Below are experts of layer 2 (counted from 0) of a mixture-of-experts language model. Rows are named router (the router's row for the expert) and show model dimensions 0-255. Each number is 128 + 32 x the weight over its row's rms, rounded and kept within 0 to 255. Numbers have three digits each.
After each expert's rows: "gets" lists some tokens that make up at least twice as much of what it gets as of all text. This comes from a sample of Wikipedia text that the model never trained on. Tokens count by the router's weight.

# expert 26
router:107140139069128099084110134137134128159124095127130157141117134121160097173157128122071096162138150140136155116140151121169092129103157198116089110124156159101072115190173122099138134130115131143134080131201122115133136118175101098168113104109190118093152129127149089146044123179158144160155122158215161087153088165147185137140130062136129154171157156149165120127232123115218156199102156107071235104147102150140180124127149143136137149094095104132157153117120102136103096114166167138103133074191122123041164171092122099129070078136108138134084118133109131137099132105180125168099136094193093187159075180106144137108142130117147124138164149130085078085126148082115124151142129127160125117106164135109125087180158115127097124121165137120153115093185183159155127129060124
gets: "0 ", "1 ", "2 ", "5 ", "3 ", "9 "

# expert 8
router:106114095058108139149130100100097106125119067093108075148212127112086155080135117166177139192112095038166122122163085173190163139158098125080140167130152152114130135045187129130135129157164180148139152159056130143128132099142101131128182118174127141104158153098173187146111139141194059168140110164169156108147068053149140149193152111117133148131049154120132098137153148121116144126145135149146113108147124177126110110108149150130064078141098109144098106168135133183139116138130159159032128065188134130115173088126138072128104103114072170127151083152085142091086130160123132134103158096085097158133099121136133122116133116142147070178137156149131119082167119088086116063147103134128129098086157103117158125129169145123106116084102173160075152089118104127145152103169103
gets: "(", "the ", "-", "The ", "American ", "ia "

# expert 5
router:165103105134110115152132108101107133183164165076092121168048154111096138186062109105167106064131121138107099110144186104130112083113148184173084133109135083145142124101098180123151189147142126104159113083147153108091125124139163133164129174074136178147088176090078122143131168075115103048106114112122087175118155138132110159094160149140155111157174067071188125099094161143137132118159189212119119106138188120154172133148127141162130174157154121160139130148149137138152123117184103074172186113066125155122132093133122163117130109148128113187039121181163141115140106116113123078109117122114135113133103169099151195164144159112145110112112091121111049116152118073105096134100125140084189115108122131102096093180169070076124160137153087072163113089138141083118102131142072
gets: "1", "2", "3", "4", "6", "5"

# expert 6
router:152127220144156060098067152113152124146127146150135105111151093103099121124138088103146151120120092087093081111097101123087081136053139146072133125120204135106174066104102150099106097104144199120124181149102093149091156162137113157142135127125128109159110186104132112091147123108142081139164127169172131087139099112111190155143125157168184158080097140144161134117112094125132117118131178158145112126166134096155144086119163118173123197066138165124159179132143068042154158113156144147152189141115092180145150128167157092110116147180119072125114075157147127141145109112131162156083148156148181064118138141091115164146177109131146138091031173134156104125142158174091141053130113148145109060117089157077090083106118081121135150091166102089112093127122121137110198093160109
gets: "\n\n", ". ", "\n", "also", "). ", "= "

# expert 24
router:102121133170165137093164115129111123083122155092084062124136114190143115100135078169091113087100137127091154115158191156147110090159132126127135122079122217138116103119102141201156140118086162155107116062146103165110085163179107072079166141133163139096117123105137129137171080090156194156113116142175128107123180135150056185107131130106117155156147067185115204100099120092180123132173105158081151113143151194123117139164140084144083155155156114139161120118061087135116149142107145077132130184101118157116189137090164062083099104158133157092085122147085092102112127152165184168165125112163180064105156090088195133121097160076100126140165179123191107114110143161107141122092161139124139116131200164129151127139109125161135141124154132119116114168052161117121109150109096
gets: "the ", "a ", "The ", "s ", "his ", "an "

# expert 27
router:134079144178149128196131141137092110116132105086134155118090145159152087116174125157092146115111081117147151134150139168167106124152124098154120128152136191117120119151179098134103165081108144179116173129155125141162152161111168141141173076078109064118133136153165113124114090101136146146185129095206133175094151104110083127158103120093147134093115152080084195155113148170118136086142144043118118108137170077127116108167097095171143115152187156081107154133095121128154186174219152151120140101107148132165111158157152082106150169112092143165168136159121162124193123117126153112129145125145119097177163156100106145118041158125091105105177176187097184140211098107121123153091046145132154146107102113153101151111142121193119137123159226114105114131118138169034149097159118
gets: ", ", "and ", "(", ") ", "), ", "; "

# expert 21
router:141125162137138099199131134118089086124180114136113136141173124165166071168099103122143130153125124119124133112133131114152073109119130145129115078156143178113074090152162116077144161148132126121105144171173136131175109117128150108107108117115116134138148156124132145124141123089146077097111091138109150089161107172174212062147191103166148197133120195107136183167201186121115170080135147129098157113118135171170090115133063095153231150162181112154172142098134177128130105136119122143141135181094178171111142107102151076150134113104086128098165136156122102123118146126087114182191120119042079093180153121117088150146163132173063185077101116152113087179155144071139143091163138163102118134121112159112114068130047150182205138130144133114142117139139104140092087105158074
gets: "\n", ") ", "\n  ", ". ", "\n\n", "\" "

# expert 15
router:133149128113145102151128124155106125124114115101097137089166220131144107107108195114181132157139101122069153111142108147138110167125163151150133152183077103120144139145090176161158080149109086142100148197119115112151097147085100142155192108087151146130192130100097143108060133154182154128164119086130163097134153122129171111171108096175103178122140146085118144073150131139070122161113138125159139069154147130122055052185139128136175168115089055041135039154100117075070134184136125093148119143128124166150149184180143154110086171121150036097150151158120203153127105122199097110082120118101141113181132156122147125112146145123151080083122161154123146082115145111137120115106047147130156168131097095166110136067130142149137133114112164090134097172144151110100113137128093
gets: "| ", "; ", ". ", "—; ", "); ", "which "

# expert 7
router:117153147129111156180088087144094128122205136144174186107093179108070117090108155079134084077145109110143101167109105114111120113086066139143141139166135086081132139124158168129149135158084112118133151139128126129070120083122133187186096119123120087133066049108174127077105118104151154157115163151107098146071079105113212107089120158180144181127128170101081109157076077128126193139096160075139095133129107151134145143075151145110127086114107079119153142066151149162135149171193109098155127122106122146102109096124118108207156144142172119084095138141158121161160115131139123128118176147112064087146120165161126192165148088144116142090105109123064136154093107163131088134163119098101076078113108165100174120124094118137132218117105174156123154058137160202153119116116174
gets: ".", "|", "==", ")", "===", "="

# expert 25
router:045097101129126145134134116148112129082133060167074137175152084091080126144153151116096156180121131135119196118111125120108161108128121176125109159133176110126101164122135136159149168139112126115118183107159107128170145202169087131090109120093086099109136130153075154101097134158186094125130136116081163149161089176123140145172121105181154069072067144130087114170106132137098080123155191091081141127127121125178160193162134143143113109093061148121115140165165145149158149143077132116180125157139081120142117170087155134169133181152158162162170137139142147129189183130178105154102131123142125123084131100169141165092123078136198084141132214169147136127157083192170166145159152042168177132123105096119172124167163123112197150114086096181088152104128152124091126119106179
gets: "- ", "==", "== ", "===", "=== ", "and "

# expert 29
router:084138102153100148164103111114156119130161111117097124126176070117146105157093113111105125123121124078129162092150121122118130132134138102145154158110105143169126111149168078092154153158106117170114121101102142097098124164160197176106140095105125084139143071145086165191122141132130139131155115126181109130093146170165161099118127158138139130111121103129152118154136148104147151093136171086133140125123124135113116042174090186157118158180052112178183103141104125142130137176059091082184029070152139156128115133134130152108160179099089096135157136075123118128091148151120148095111116208112188154095142115138084143065105056102120209121080115105127143124064043121142114132130183166107073177145071070126189183098108090149110140175153089036141144135092163153086122117151142
gets: "of ", "in ", "for ", "to ", "by ", "with "

# expert 18
router:135150116161089108183145152104115146084157136101188116141129129165179120160125160154133145113118118135173170142205161099085149118133133111171175159153122199110151113135162129093089153127117097136109133081122182109128124128184192199052158086158149071112144126146115127155109134127084185116177130106168146104122168190125169124170131171089131114083065082102107127127098088119134145133181123075135101138171167109146078068120124153190140116161125160130115051226104118127155113119106113083136088131117142139086116100169100143163152080082099016133156113115112155158126092174173134103134137129113131146139125143090116108077078123125107221079142151179097159173115139120139149113098100134119100185117116096169095123114110131153147126091160141055086158143126188148116156134173143
gets: "to ", "; ", "with ", "as ", "from ", "by "

# expert 3
router:107176143168119132115159130120169110192112087120117124165156116161184121186111114151124137134114134109133094121158154073096120128138126090132164122100127148190115215120065126142151174118123153148145117092205125090158113106150132135137136047101131101124176132082089064168162109152130184123149098124115113086117101159115097126116155164096085139155098191083170155171130164138135101097124137063120107101115143159109075092161137136119090194139105174179187153138076097130163157157108109149145133134145073146146098120155176188117118169148121106098087113099151130195078133124090099080112167194076121118132097050166138156110101063089151133124153110140105137128131084088204073076192118114121112146123099116164183185111095109136161114141158127080170131154150132178117174134168193
gets: "in ", "–", "In ", "on ", "the ", ", "

# expert 16
router:149067138187095147137157183104163148063094206139115112110108136092073127115157133174092153066130143139167111138095164108155117096125095085066066063108141146081154082131147160170125118108084110114118059134109111101148092128122143168096177165104136148125104095147107166131111130167157155104118108071177141131130134151079131135160130093074138081129115072126140135088111098109118115116155040176086128143062127150104155080076122116112094137186145098176112113138149135140096134148100146146097057138152159099132114159106156111120137177075122143088128122124133118090079156143132132138134090154170179155137183119199154150073136085076099141124145098030148181144092120175165134126162084099137174190103186083138110174124164173156145123150101182135149133160084158106167148111103109
gets: "the ", "as ", "ed ", "first ", "able ", "that "

# expert 12
router:137133155147097137162158132146122102109097180131097087114101137160147148138127125147128145168046080142120149100133142158174143150123167130095135094115128121148126104135101122123101147163097096086128184113164140100161133185072164133138212148112134081115173082126154082154137119114160156091139091074164162154029115088078179156165098150164166073102116088100055121091150123116178129085113176144160127057161139109113150113129119113169129149109160103113093111120101126137128195179093105110136100124147151123158165095174120130083173149149072150169130132063119149181166150139098107079143154052131117086156145111121164188152096188142120104142066130101122174115151089103142142139135050135109155152066100131188098116104062143123106132112131122128128163154188143180081203099184099
gets: ": ", "| ", "- ", "(", "– ", "= "

# expert 22
router:079159191115083104075084102104100111108111188088125126117090123188110065156076138102168147103162158104150109112200130142110165114097097106115142129154089092086096179083126123116171139121138101091113093084100136108091132094103113126186163139116112181135126113147084123152155126099125154194211132146085194112083125099106120111125084076119176103102165107108154148081115162107116113104103124092145129162050086125146070146140180067158091152146139177082128135141179160081122123102115213097111148105135133066140140088127088176088094082083156088139109142178114163159124123073103129115101124110139106138181136183124119138121135167110133172120095108158116155067170104060137178093121142167146109167199095118085125093125147116066103138180094118127168110112147131128100150064123128
gets: "was ", "is ", "201", "200", "199", "202"